{"n_experts": 256, "experts_per_token": 6, "d_shared_expert": 64, "activation": "geglu", "init_std_router": 0.00653, "norm_eps": 1e-05, "tie_embeddings": false, "optimizer": "muon_variant", "seq_len": 2048, "train_tokens": 650700000, "steps": 14169}
Below are experts of layer 7 (counted from 0) of a mixture-of-experts language model. Rows are named router (the router's row for the expert), gate (a neuron's input weights, with its number), up (a neuron's input weights, with its number) and show model dimensions 64-127. Each number is 128 + 24 x the weight over its row's rms, rounded and kept within 0 to 255. Numbers have three digits each.
After each expert's rows: "mostly gets" lists some tokens that are sent to it at least half of the time. This comes from a sample of Wikipedia text that the model never trained on.

# expert 41
router:083106125161181132119179149140148159147145127099091144149068132163125116101110144104103100132146162145128139139143118114111160105104138104132110146162151138105135143151117096152137120125110170
gate0:142123140144147116139146143125124139131091154166077105108107137154151158151141103171158108164118119157160134110124117146102100130141128145165122119131120111099153108142083093115089150134129078
up0:137112125105142143119105103109103141115115115125136179166185113089140140082143146099117127087115103100107137097114118100132133136067120124136136129115074109139175144195145137137182114123147147
gate1:143165083134105120108111121115168123129088091081121151131130163158160122158146112130129152143164151161119140136113121103139115154170106124121151086100085161106077146128103073104144148114147161
up1:140140101145077119101170109103138141093096105090107114125156116151119096140124125154125125132158153143107143156115134095171147098173116112139134091119121136101104116140104113107126149081116142
gate2:151131100092174118117134174126109121092141126106158155084140080124153152134095121138147107156144112122126162150148122139143146160123096128127151116184138098104167102164133120073148115158101130
up2:168137100114143131091158157116123075134133126125117138085175113126137114165123114150133140109127114169122146141124150166122138154127125135154116157145101151121112129198156149115121100142116123
gate3:135114141159155110118156171091080125129137141124114138136124165135140166129075140149155122147105138119159124168142153137148132163153168126123137110109146108125101137121133141184121130164125138
up3:184158130130123104136106135154146130108122089148108129142147046090121127115142118125142121121153142137125101109151112111104116125116090120139162134139116162124142113100130123063150148130119142
gate4:126147119119145093159098159165116168079108154067151129109112123120141105169131173159154128121137135117097141157135162152141138110135110142149157130148101147152144075141151113114119120135153128
up4:138156114125142154195090189152113107091136136142105121135118138107092145116121094089145130109108108123128103113076125112135114157107090131128113147145122108107105081149096120107117133119128062
gate5:095090121109109140113184126104129160134111107119119108115147130144128088139125113152187102116172128135104149090136135150109163098111111180153092158079134125179123131171146135081143120141146141
up5:178126155116138137113083115138113168096123133103091092135124123115105087170161150117112139125085148153097129143097119112177080158161125111163159076134074122123110130074131093168117127123118161
gate6:126202101121122143116139125113141129161056074132104103139073152124102142149106127141101113140122116167128140113072123129129127126087142134118136149118171129145128112113126060178130142154161141
up6:144136124104137126137125130147145169102139166181117123097161116123110137118121167112137149101194140140166106104154135101129160146152156149101127121128089137139097142122136121126119142134126143
gate7:150136138189113153129204079075122136171113149179107111153146141139144105129095151142121133110109122105130124121129100153085145136096122170142087107156106138142117124115121100141114186109149121
up7:111092125083165097135049171161122103073138117085113125115120103086121166166146121087123123113165124144087116117091150126156148136123137087124146145112154090129149135123127152099131108133148114
gate8:131161129139118134137154094119141155107114139114123126144138143176140145072147136122123154113167149179124127141135122097173128098135115163133145159102157135136082089115127154110127133136138159
up8:159117135113107155129143144148071080122136163109125150107126096120088133129123131136105116132147096094182113121155096124119097155116139119115141087145086091096118184144156131120111112111128072
gate9:147110104117148112181140104112146143111109144117147085115160128136136114144126136131136129099102125138117130141105068171137131125119085130132107080108154096130089091143122145118141113163119132
up9:096147138173113105104131155106151115122140091119155153135115092159135162107107052116094120159142118112143143177153125134156127149139122112169107173145138105089122128119141102151082123121097098
gate10:133154136130145135130108102118123122156123129123103099141124187140148099115142086107148155127137109115080156138145131147141142079135144092107116098088140106110161092160181111133106136119100128
up10:166111128133130142132124109136143158131115141141130105097119115150162114108110113162123116103136129177168121098109145136128107140123133131171138113139122103126064104163081140097123192114173147
gate11:142161107125137145137093144138147124161119135120176166112093117146135148119148136127180130170161148094051138122116138114094157100123144153135139124134148146137133112084138159118123144103073127
up11:109136146131127145112125146153153098145091140151150153116093103157118135122146143140178132173159111142063150121134128120124158134112142148130115128136176097147168092113145168132133138129064095
mostly gets: "X", " X", "CC", "AR", "EC", " AT"

# expert 185
router:079119082133133103126135128124147103116127164100105156132097118133140129108135115137087115141079147120080137131148099125131128111135150132130079169128163126157120108139145071133120132119145155
gate0:090108107172123138120119109141126157144119149167120137083107118121077180127106078133049141093129152151113132108141109129105114101147145126156138128118083119133167136113151137117169095117113101
up0:107123131121153061106152109143115095171155153140118136105151146140128150127137123135087148111124153161119110139142092135105142144126119123173092066143109128128151130129143179154118126174118125
gate1:140113166129086145115158133127154122200143116119071148155106125157165108147122170120102141138108102157113142149107127156145077112125142117123179115154129165135144104133132124095126140145119128
up1:131112190113090143115181153144147118166088127113133126159110108170140091131104149131132117120123106133074131135161128135093109136130147136139169138147136142122115125154118179137121156186108121
gate2:139096114150133126164144103110139121127129138151171155151089115130145126155117082131101152159119128093143222129134104109144115143158159147137096106119134162088150112089118160147140152131092132
up2:131137114123091164124124097143125131106133068142134094113073156140159176152162115109124095117182145075154131131128125106131139185130162156151142151140144134113131123074116098147155119109124128
gate3:127098058107130126093172076140161136089094156124129128144145110118159071106150107141110117146101145179137136151143112174103107143074165152101132152096131173163133095117167119146131115115119138
up3:126107172129146156143125168158117141182138113159146126098089152121130132153098134128132083129131156139139108091161120141124123155156129074093108121114096150074127120116137121109127154120128131
gate4:140117062081082126133134110085150151121110177145092150127092148129111143116153143139133103136148121129142166122175146118108083137111125173148093102123100108125093105121135087142127138170112142
up4:093115131103141125126155153139130093113102102174126172142140126131135127157158176137112152140173125078118105129114161091104093109143111175157090091124106139086099149120090141125112120115125114
gate5:090095088201131128153105115121161111110097154109087130128096130094131144111168110102122115160132071106102148143107136084102160133129149126197118108162121127135155132106147122131148159107099153
up5:069083120187135177129099132116152133149083169125102116160086164135123137110159135142113137135163098091122111145130145120124133139139165139133117115148130135139106113099151062148116162090086172
gate6:121104095171122097125151072156145134116116111099146155152135127101139127116135107176137117156137138127134120169121123122152086144188127165119087156108169124113115132145149131151114147136133155
up6:148125119135125127107147069198137106101102120126182156135169145112123095097137137160133093134112155145106098141113117139119115143141116141147140147111168119159126153081142136154115110127134124
gate7:137149074145123096101139125105112131112152133136136132138118166139109125067095102127162135157146131134076158129164090107150128117112144114125151126133120103163128181144138102099129138088132113
up7:108173172097161125147092112096135145108121146134119063128101122125142145160125120101123110091127117100159126143130178118150100085105133121131100134119088100110206120150148157144137111156097121
gate8:102143098122149153116134079129126115088165124180107154117151115095127123156134132143152097167129162110115090102161104132144110117133127164110145157160122165109142113116124094131121078104122120
up8:150118121169149143124106133113131141147108170110124116069091094140119142108129110098127095086127131127143097116136159120112102104162142127130127094090155099144082154160116181100135133166120146
gate9:149138126078107125120119115152100130105157130142072145157098153126123077145108166147079142131117170091099122130124117105142127131112095128094077147112111104143077120118128112074118113134181157
up9:113153130110133116130156114117156134151146154162156127087183135093105077134133106139169075128108170141128176109154083133102117070124161150115177113147137117123131164114122088131100109120119159
gate10:196153093115111107110093095155129090107092136147079111149080125151109140107126145146136138134088123092154136097091146121120096124132094152136117153126103097142108069152111112145108148132161146
up10:127162163132139131161126117124097139139073128136105146164152113148131124149112137138137117108099078140147136091102137129106091134137115110105133115150140130154173135118116147145107144095098117
gate11:140136139125180112110139117100112118104154142135157134104097117169136145118164122104129150105142122105085132132114135134130122151142134075129145091100138137145168142098159103064134120073102103
up11:127130110130171084095171101127113123116142130203166125143091119168126155143131174128161169144148130112096113141117127091127144126168128144140140108122114143138132120133167096080134113093110144
mostly gets: " hero", " Fel", " aut", " opt", "ret", "ker"

# expert 176
router:108089108136114145158138108103136168128135141093111123151074139149124126103123146112110119108145159136090119134154127149079126109109136105146130150133152143120140128166124070157099130131112168
gate0:106101141138118137122136124177163177152153132144139104170151128134154127125095169121161109129140098122140137124167139121153136136102126118140105123121151148134145105070110110154135123118158090
up0:115110118083122117121141083149178152144159168136122099142137124139132123150098151103086105102145096173157160113155153096140176142091113108146094121132121171139128125104118145152152120115169135
gate1:110118118137168120128098132142124122085140135150136136108081084094123114130080121103160086106098158096102126146129114171141158099094132093120151114108134159102102117147168125182114119113152126
up1:139136132129093113141152125109132124167116136103123125113169151152121160149174125158098150168117095145118128148139149078116095143142134138135116100122095085151149148122070125108125172139105142
gate2:101150115121138123145164116164128107156119148134115108099128103129096162081193131098126128143113131118110104159141126158146154134081131144122113114111127117113121100111138133138100121114135123
up2:100133120141153144152137128138144073160117140150113102094110138127090135109146129104100117138124165137119148159113135182136127139103119139098097099079112123113130113099113143120124118113129112
gate3:110120164109114120143154113135154132143143090147099128099147115176107108183129093089129128129130156147142143173093134140159174129163156104146120098109152138096091114141163161183108146155167091
up3:133129151136114151121137129155171152110158132128134157121129100157126114151118114089107167082105127106137113133125131128135102121170164115170118110135167102088097093111161172148095177110172089
gate4:108115155123131128148139131056163177152095105141106141121140167149149157143133154142130104117146121143125139139124183128119121097149101135114130149126122133123189137134161063119109137174109116
up4:125163105112117093123109121192125109121149123130141081106093109102099090135135145116137154163102099149130137109100075104131145141100133137155107109143144132128077087138149165151166126104140154
gate5:092125146138164077123133147102129139126105101092100124127148143190098137113115142152117142102108103128087143121130153108119147142124108125091119130138089133114113132135143108092137167140109156
up5:133178145125130187165156153168108132095127118150136134188122092119131127159126123105131158145173173130171132140090131149137118142131132147106137100112111126106091110090096157155161085143144108
gate6:144142162168138134149088110140122119127099126132118132151129127162162156174076120142143175147132160106106142075113147122159121108108192128108133180139106112109096100144157107098153141128118135
up6:137095100138132150110120149094107134135108122150101152117108135156110131178097098142177138143089137087097140099083166150160144099122138121156121163105124111134134114148173123122144162145143187
gate7:076119120111111121153140089140145151128168122084115113124081161176167127176150146159148105140160119131154152084136117107117104133155165109181133144102152138120116138142132107132152158099134135
up7:132146147132172157180114094117127143111126136102166149161118106125140171128158094117149096168137136111150118132119110169120070105128163123157140102078102123115154095162102141118080140085121097
gate8:116147088121132148148086122140121146159142156152134095106127122129116183128129151094152116119137144156164125170121127162139123108140160145140149135116120086143142152134128109136129126158148170
up8:065114101112125141116087087116134144157145139131138118105127134094156151145124152123113127115141151118135148175152137118153088108115149134146134149067107073125108139111145145179120090159132205
gate9:090147114126134102140143143097129142126127132149103099157143150177126114108128169118129106127118110170120156117121137156127126142109127109119141133129142147153168097183135119115124188090161093
up9:098096144132120127128139103134148119181128121149134130093163113120096139086104132150111122088146100151102128133126101107173124141108142139123117148112157128179132102142107137126101173054136109
gate10:172134150139113117100154137129135112093117139131144092115164081119132157111166128110126136087153138128149148142115133155138126155142108122176153140101139123115106131105134113106130123135106106
up10:114154129109124152135126128133128131145107114118125175150134158126112104177137120116139120111138157105133083155102136066073131105135178140113130111158134129125121141133102158131097119119090125
gate11:122133137140101117130099100119097137067105100123119106114130148121119134119156088183158149117105119095105133127140151129116119108155144107152132126107091135117130129161155096129160170145099117
up11:083148091126130148188150120153112169144122107115117124148114125129116111101117137161149092126127133116117109155146161120112138140130109102154137156177105107144168106165193150123144146097095142
mostly gets: " UC", "IN", "&", " SP", "~", " IS"

# expert 111
router:070095090135140149126152159134156109127122087108109163101122125136136117087104143091120059106119146146125141109118128105098105124097138159123110144153159143164164127159139110128151154112116177
gate0:144057125106122168096121139120130118135128154152125153131122126164152163115081101143131102146135155142125181153127161110113117109108151171152123141100129164130139151138101123108120149111127062
up0:120190108163149084175161144137142133101150125110137086108163161099141092127144146138142142139114127139117053119110104144134140132123148104116123136154149106122114104110163143131125096133149178
gate1:122103151087136147124118145168119075167125114172094149130109128157134148151111133117102112127115119127143122128161154131135096141092106186136135105113108091160154115108141107105121095121128128
up1:149152099155158104113147107082110175097108104113139101141159106103123128134162115120138195105113148109110162129113108157128136100131151121066114115130143130119104139151116125100117165117133160
gate2:131166139129093145079160124117110132154143098127135166112148134121121119138133125116114187071132140129115138110128146115105130167129120115127145111116108092133111125098111141087123104120109142
up2:119177155115116169080164114122116121162140112116145178092128132104097154133146138096120163115153107117134153124137165081111136135111111095133140122135133126124142096122113158083156118142082125
gate3:144066134118091129101097118131146118127159132088141153111105094137138099110126130158138107087115118134128129106101138116141063133177121152112126098113114134131155126131120128089157080120123132
up3:110179109127170112146137109143121141103123139157148149111141123132132184172120130117130158148153149071159104150148117144092145117115107108154164128160165132121105143103155143153123097157132140
gate4:117154103113144141155129143094087104148106114128140150136124134156124141126132112141127127116140110108145138135159071137146116156104102125190146126133149112139138151084154138124151099117091125
up4:112171100147151147155129134101092111144112137090120165151133148148135134118129137129142151105151124115125159145148094158126111146100112124189175115136143093139131152077136122131145120124074138
gate5:152120127116142086124109133143123145090098114130148143169113116141101158146131164057098132100128110149125106127142117124165139155111145144142122088162147170154121121113186101148091090152105120
up5:098115104127099162127107144145144120184159115153129129110092117118134091146137119195165128176118140150140119111130114145114130107141093143125131124139151104109083084132098135094163160118127131
gate6:136124105099109129130111106095144142119106131090132159115099116091170109158132110112111133110126119128140119148137143130131168177128127132118166069114127176114142112085077127150157108137161149
up6:162134165156153130126141129191123120144155131157101118118140131138075141091098130142123127160130123110074119110153146122130098105100109113120097154176141076108125144146140103115101132150077101
gate7:118143141160118090155129124136150118119186123149140094102134123173171152128086107116149162092153125149136097117100149125128117171150128138135128131096110058151135141137121151148147148125134147
up7:133200098107116161131098151122123098131082128173123159150096135088111134125170121119110105128134108133121120112136145108130147122120086076142105120150082137150110160128148112161113128147133145
gate8:087117105125142115130158128104101129180142101084133148139096138110084124065114125161112152088105069097125091136186167082126141109113114174122147126153142122135136118156169154118136119146153110
up8:112110089147113160113173130108114128157140149102148080142097117075067128120085120171155115121109095123156109143119156105144148112107113152123112119126130109114134131138156121165154117091149126
gate9:135140064143084147125121144201134134117109117138138147157075140101094128120068140194139121190130115131163105128104107134082154100132125145106143130129165143144124149107090111114143152129134150
up9:160088160145160056126152124093096112096156099129120110147190110125179166137169131081121152084142160137121111130126149122168109170120093108116123119110136123127100157103181125161148108108115114
gate10:087097109122084128154129115161115103151147135151118157102122142117129118127125101181124075178161143103118102121152113131162104130159145147149168145114103101148105125106142149168165145148144179
up10:161130127125171104127120110160156093117109153136130124133134152159147154136075135089099146110130130118098132160101149172109130115169117166159107107115123098161112156150144122135157109139081132
gate11:107129083136107130132177106127114129090155132160148108155166107185148116130100121092126162135144111139149107108124125095090148077170112146146138147070146097120131134146155153141133074100136139
up11:193129119076131100137133115156108113135121098120155146145119144121139137120146190124119138121094127153107137150145083094101147144078122136117143086133140172158131142141096091166108097154109103
mostly gets: "|---|---|---|---|\n", " Binomial", "On", "|", "born", "Note"

# expert 117
router:111078132132138137156196148143151132114129145149130147162125147145138130098105129104127103100105181133123084127138061116114122100124131108120120140120138167174141110136118121128137102087164154
gate0:119154128167122124155149138130098119121157147151139133125165140186136162150107117165118132152138125143168097146124139200113063168108157105130108142123134169134144151140132117136132138115151166
up0:115124167132120157109122160109138106120121118147126138151149156120141070130115103157106149145110101118134110172102094149126119133105154132118110157104128162167118157174111136130123148133129141
gate1:116057144110125119119112091100103139114093125129174115097082139163078144110113117079128106098077144144153146145118171128113113148118115075126133132131157123108153117132134131081106117127135152
up1:105068145095132118134108113111133129111103135126166132109110155144083173132110106109120098096067125149170113166127161144099139162114105082104146123129161125086153118137160096078107123145109165
gate2:075089122127127112120141096127123114156132144144118130096114135146104137090076147098090117110153176122167114133155086111105143136114120119126113127119098111118139142142098142087135122135115133
up2:081099129115136119126137086121113083147131140141131130106126125151120130084070141100103134136148178130181123136146082103116128145139108125090111122131103104136147133132106136102137123132106134
gate3:065144127098132117062116116167135131111117128121159130175101125157139149085162153156134083094124139139115167094131128094108130137117124156127113123180103134117146140130134091076093113122132123
up3:180114126163116153182124140100119112153151144132098157093147111103133101175103102102109154153147129142128097159124135144156128127153125108144147136083143115148097096131115152186166134126121136
gate4:103141103087106147085131101137160131113160099145142098096129122123142133125113195162113132110107081151149120124085136134104137112146180151139114126142107156148139126135097154098136132124166106
up4:107150107086118167124142127145149085093101089129127134104120105141136143120148163114124083134105096184142133137097126101118135145111155111107135140127118145154133110122141110076144098108124105
gate5:115139092140103168132134128141123150119119157142124085149154126141122146115119118134115151142140112119129095136117133099146110098138133146124117190171146146130123144106115183177132182151164141
up5:128147125103169134127130096069131125100100083109106150122102099110157125137150108153098116113119122104156158114138084120096168087074119113160099121135093146111102105084178167090125135135123091
gate6:166165140138108149159123166130136073106144150110136116157135129141130108158088101109133094107054119101105128142113132112110124093159101155162148113126119084131175127116141144106131086151106148
up6:093092128123135114109126102133146168147089124121135129122120134118126133099163145144120149137192153155155132118142141134141159162087181101109100150142160178129051128135088120160130158115152102
gate7:166147141137121153103156143154125108106143166123137130107144149174163141163108108122162137114120129099104125103097112126123117100172163103148141120103106139138092137158135112149135130133146088
up7:129146142131121108131112161120152139176089111095151122121112139108102095068173102160118113139142124153095146158116090139091139143139091136080138155169149153080165075135117162145092128117103144
gate8:120150110151188112091122151159129140086123114144119114132108097100118177090112132123115107167158167134095125135132115122087130117106125093109120140098116150168083106096131093115115116103149150
up8:144093153100069153157149099103140117150144128122128132120139176153140092153150136131143137116108082119158146121123151145144127134149123167158139101151153101074174157166119148148145153150119110
gate9:113163147118148145206141125110097149109110135109123137124117127117132128133098100184100176111157151111136112116078087085119125119089110121110114136115076141148147103118127150112134150090145145
up9:144157132109154149162168139101129152096099156116156143128124098109156128135074112164076150108150159112158106155088094099112145112113115150131117147111095140119143089119143159129143127115114140
gate10:123117097099098113089163145157117131136141101137105143103133153157109107110110109151086109118137132131189095107148117110136129145103143175114125170115101192162112093102101152105147121109118109
up10:136083107091150137136109110151107118134174083119108124139143163132087142116102162136121186156100113127143071134128116096140087154099118126134129095125131192187144151149098131134105111139104107
gate11:186150126178107115127147118158147115113101120084130115112097115164103144130135151145128101118095155119126091111138115115150139152108204119095117145128110131126131133134137150102097057109149100
up11:147162117140102091088145092147143107138130142119177132105109143161119109155112144132126100135065141093110107094116128133135130118127180111084105138127142122137173168128111145115110060104108139
mostly gets: "-yard", "-Star", " @", " touchdown", " Yank"

# expert 59
router:112113086123148168185111133144139125117133151138159172145090157152157118129116122111095076135117138156134093129175123164115168081117159109123094154111160116151156103159113127146133123138141140
gate0:178130121110141102161099184125154156166126145135134133116157168143127133161144153151116168146134139091121108096168111159141162164103135158122113133137127085141109107193131154081126066091076119
up0:103122118128108102100168093159112092113110135123103095136124096129137102137116116148159116111115114157123125107127141106120146125152127115115122117091132133098146170044157139158171179138187159
gate1:122127126109140146154108138150123147090087123109175145135093160137111121107110083121155103142100091155121129154146097146116117172134135127116135128143173126143093141183123128117175103107111117
up1:136152162105116112106148101108140133160172098145066136127180113124107138162126194120160148096118154111135109071114124115143108110145116151141093107106098093101165150081109124145093129131161161
gate2:106153118120094123126131106152134125146129131100128135192150144147126110162108159115137115105090125130175157098149094125175138123165150148100107124152150114127175159131136124139113138105141116
up2:124162109128085137134114101162135137120119165126103131152138118152115144145115119129139082117095122132134147068118081147165135109164140143135129128153171113122136125132169125144111177142161120
gate3:121127078149124146115092134204079122091133155101143109089129120144149120114093154113137125136080083108126132103099102130119094096154124150117117145108129076115089108136126129103127092116114106
up3:168167164126155100163130140081118117157157154126130124169100101120117123180137117139140161120156144175150138141141157105145179151074081105152084114132098150130168117108087144133107146130109120
gate4:168129154087140124149107123127140150111156115185122135108141132141126162170141172086128094103132163145077100122141149110106112135072124139151122119092144106146128140100165115172161136124141162
up4:094130105158119122130167112172103164131132130106151095070092115125150092156113125111111152103139076134181183186126150152166130111162126118118100127144088130136146135126089134106083145120105089
gate5:139089114127133092173145127164125136136114122122125181123129139156149137129152157128098112113082139097126093116145126141127118125145132128169161135111144103146155163146111117142082137099127134
up5:155101117112136119168125118163130132133107133122135171137128123148156139130166172128101116127092139110114123109153138125131131134152129110168152127102117089154155164140095110155066141110133121
gate6:146115138167173166099146112113154126136130113092164112113137130139119148099111141116113136124123127136069141146078111134170085104102154129100137138173122106129130114119108142152146182148128095
up6:089150162067123101122122132135112139122125143115102100146120116158134099137087164148148149090143103152147108129108132134114160150129129125137086137098126108110163104166085148141124066082128123
gate7:119161092131145146100120116157112105083132168147140084129122119183118100096104129092162132177103131121152093151078140167154172134156112123108120173139135130117096106132115133115121156131126130
up7:146081155135130093150125137119136106147161114144082140117136112086146166089115125180161103115166103120134161175106104120115127122111114082129145127160075117163120128119139127119119122157149106
gate8:174139126119133111147154144171119112065109163164136115175135154161169108171125126119131149119123100141117107090133094136113152138131115082125082147077131104127119119133105127135108102108134147
up8:117152130152110147156122113136114092142169130134110154083159124094093143102177164106157127157123170079111120115137119130147132111133157113168174133113163152147137122173127134111187135108077118
gate9:136112100171162158167108104102158115123144161122117174102125158108136109204111118133129087112141142146165100154150146116120116159133159150151115102141151093178107146133131133097126096130157139
up9:135119136118113190118098097091140137139163122138109152129115133131120137223102148081097124124120127118138147126104149100100137147131153146148136138118141082135161110125136095124105144161115153
gate10:073130112100151170147121123137156156168134129134135140170147153145126124100099139144118133174121123155133110154134081134114152113089157160081147183149118100131106114133071163078190149119123083
up10:171106139137104072105141169152093129093115147102116149102152099146141147151121140129145111112128149105112134078123149089181110129167120129166123060119151150148159147093184098152055110130134166
gate11:143118085135145107170126094128170084137148123138130137143106108149128128113110100146119112152184138147105120078156115152129147117111141107072158100098131127133116140109129149140129131092147115
up11:102145174133118134098140150141097172118110144111134129095125158110121153137137147098136143121077134101165132185088151115144125140128124160184098120174143140137148112156125109123126150160109133
mostly gets: " Olympic", " freestyle", " Men's", " Arthropoda", " Summer", " metres"

# expert 240
router:096096099113109162159131144156157113156100138108111181122120146154157088104094117112090134118116150138111102145129087100114106114130128090139129126153137126132153130170129087155122120119114130
gate0:128131133091128113142103128104103121136107141112102130080131092134123090088077150082145120150124102127148129131117153097119133112110113117093156094138092091113146125181143111128112142105130144
up0:176150144158146156119166098141133135102137088126129126147142111132141139098135136135112115109156165139112122143146114088127139168146134132174088121112124201123111113100105112151130122160149132
gate1:158162155172114131130107108111113082149101137135150137111109113097116088090107112154100168148099089155090116091112101144155113102129133151134102092141148181114094109143138097109102153123144131
up1:139105138094129147144132092131115086147166120121116103144171134122119112098126150122097119108096149110139098159123156136180134108175107083104108149104120153104104114133111160156108165108120172
gate2:154162140139148134132131089148135113118129117129122116152094138130147126089096119113115171137149099159121129103123157157150137128146103107123113142088156133091135095138125115145113118122154108
up2:137128139174112141148089144126137115134143100145132150162119121144103130117125098124138116126179119152164106086124147114147145092121111165107135081140144110069136078086108138138069104121186148
gate3:088135147173152116111108164153145160123140118077128122108151162139125095118127127116163132099115122098130153117159172103152126129126181148115122148146137110080173132097085084142133112084099171
up3:117147134153155135121096176157138147095136118126126131117169141128117113117101108097138101121120130131100140126135144084183122133106154146118130160111115126065177183116086107142121089081111146
gate4:148156098078157115104125144128113143148123144116157171090147114159154113139148113131125168145147103187115175102099108137132116120149155112136095082139127141083138171116087145093100107178136133
up4:126119138156125122133141156114091161093132143111108104151151151115089110172133132110109116124135117124100138089133088151144133149077095113143097126194116096127106073138169081112100157079135103
gate5:168133102102112106148126130135147120123141111134145122104143147074147108107147123109140138154120140112137121114170089178136088141125129127144141107122112150146165170116145141114153123154140108
up5:096106144119110177105111099131138148137096146134115125157092100170122133160127152161093126145135100146137123136137179057071137145116119137113128156133136117094115115165141126121105109071101142
gate6:087096103170137117123080087119146089140136114103092176111158089125080103144129120106083147143148101145117101134111160146137101134104159171096186101104116116132136145128094146119159141102142107
up6:127117144132076156114115123145131123121100169102103145115172104127135144149129180094134051126131138154080133110118144069116146077114141142140167107093132137130097138152117135138103137082141099
gate7:113170120140119081095146141098100136118093099149176089090163146123145044138084133151120099133125181115094110142130125109146128165130156113145128117134146090132150068122115118107135104130163133
up7:139151108132119113161121097127137136165135117145174101154107122087142111151088132142119107148138127139134138177173094153117121155103135170163142099124133112157127132150110117102149116089132098
gate8:065098165120119113145131171120139141124152092093117160132096091120141163153154124162111147159147158109105155115078155108124126116156161150136135146144150114165134111131128164119129109175068137
up8:121129107130145096115093166096168111169141132100159170101060131159124115124092088128146125159153136123118157094148162118150149143163151133148153144127116115148128109100103136129103114137085126
gate9:084138125111129140122111180135163142156133132147110161104100145161146091146128109068120129139121108139106157137148162126109132110109086133103121077150125145108110156114167094124095135143129100
up9:144104118141143129137162121139129106127117140087144117162099105140138100130167139132169097094127110089070124096128137143129157124123182149125195119114098152124150105098152136158148109129098152
gate10:172125135078130143148151139121112146090082138173148162117143132108100139143156108159117137140113123121128121172090136095091130133145135145152065102161142123165143113117135193137111118138126147
up10:102110113138133158132097110135124155104152090110111143141089098162130157145155144141113144139099103160137162109148089100101134143175102173139125177121104147109112118102189073143130108147155121
gate11:145148144122106159163113105123186132145162114115114119149099161151112131073109177158121139118121087142122101157089102143134116124111146130140130120125142167163101100121094166117116140109128139
up11:196134160102094165100117097177163111129130107101104098114130166133114127134102136130114113119140130124145114093078084122133123088116108143114133139166126153100103128115064140101113108164099144
mostly gets: "ck", "berg", "eck", "bury", "owski", "enburg"

# expert 181
router:103076101148135107170165151153190096143139147090142135136110132122146132093138118043099088072108142167111120102126117118117123128132127132135095147140131125167160139137097130115110113100094137
gate0:138070121112141121144144116075107090076144095126173153154121149137157143153109103105140151130075090143111108112084157152124137132131111140132173112131110155139145112126116133109116112120117138
up0:146060125098131112134124135075105109069140098126154142132133142102134148141093119114159148086091122163092123125086156161140131124096138144106176118138099124109146118128125137157105121133092141
gate1:143086103095121093081122166148126149120128121105125129113163131097105153115121123143139123107118113131138137104147112143109139152110106154134136127128153178165158118104098153118109082114144084
up1:135160139188141192182146113110107109151149145141127129119097126152141139157147124135115120171130155125114108155081138127139137087132146115128145122122098091095106144136151102150133190157116162
gate2:140136123121165133135091113151155133123125117108152158164088109139184105114109098127070111139159079150115129138132146111163153145148145116146102123159090116150087162135101151155088075128125104
up2:147142153109163117108134121117119145121149132127116151110149159139131171109143122151121084130112129110145149148155098128105106093141126152141156081121134146154135113106148113117149143180095107
gate3:125097135122113142083116113098156137071105113087130093137116108134082133146135124121096125112102136152157151147122109121128104139145150124138094121123129130135166109132124125094145127140099133
up3:141161121133154109156147144150084110181170134145136166116140119134160122106133132144154132141141125119102094117134157142123148101125106139128166155128125135137103172161158131162101143100127122
gate4:130097119093132104121102145137106143121127116129118121145157154133067095047145148095158122110098133152103093103092129138132093155142131168142105172124145151099155141118076115113143151130125102
up4:124159124166129165133143114107143100131117141121141117103068104113170162191107118157125150155143108114148153175153108143142169102115136076130153084158095105142103127135183132152119107119129140
gate5:141125145149116139094113123145120172102111137113075120179138113123140118122122129130094119109113140160123127144146103057147133141130110150130134115154129122158135129074100131101083137148152123
up5:105125106114114108139139149114128135116153125159179127097138119127115148117153094100164143136185149094114132098137123180103127090128130120089136131116146139112123099172131109114139122103128113
gate6:166172105128154118093156144151123122107136106171144136153158133117141155106113149136073132117155085113133106122137102100151114098143075150115105168115154113136104183151151120165091154151067136
up6:161144107072139106178143082103148130119129089133105116138134144092071113131148137094155136084089117115101100110121139126145138148081124100136107119100169168091162109102153143085108128107141146
gate7:117115143150101127124135121139083162151163104120145133173133178145113092127132121138128133113100142145127116087117121116107141138132131150107096164146150161168086151119120127108197126117205106
up7:134113117156114136128138124116088140142188117108130121156137174132131101097156104150095117111130143152131129106111109109111173118133104130120084157144167176157094136086116136138199126118166123
gate8:130108109150083153129107154155174139157128140137135120145142118119159117131150095139133106174149118152156121138153112165162160148151164144132135180095104118135122112129167107141150139124147089
up8:122124152130113172114106126109136171123120127129109147178166161152141078132123121149166157069085095116146147128140109104113094069099134156137120162110073129140082129137102129135093118123162091
gate9:090090106136133136165119092139137115046109110157138157143112094148128127159139128107090092098144115152112163144130109125162153116137128134116123153116122150163115151160127132149088117152104133
up9:103079115156121153169104104147138098108130128139158165129130098169133082154144154119117110082177113114120161131102143128172164144131150126153117162113120131150093155188134119152108103114104148
gate10:081093151139103131134100186148136142145128101138113170138092089123139093097132110144144102182129145150129163092145126143116111132158151137165099138132100150121164116112126156120140111189149097
up10:166145112125164122122121092112114115099106136119174065147167131127109151157137178141116140075148117093157106167118139103141132147124106109103149122117172100149100134125125099174132130103101161
gate11:111138093122148136115141172158126150115139146149133103113141134164114126053132168174128129106117173112140097134132106141143087112115179112140156126129188141117152158162144151126147080153140128
up11:159129160124113123146103085120138092115133140088119155142119177107126149162139121068136127131152091120147153126153117115129169134143061148089075127120064115140111083117117095094122157123131100
mostly gets: "|", " titled", " renamed", "=", "–:", " entitled"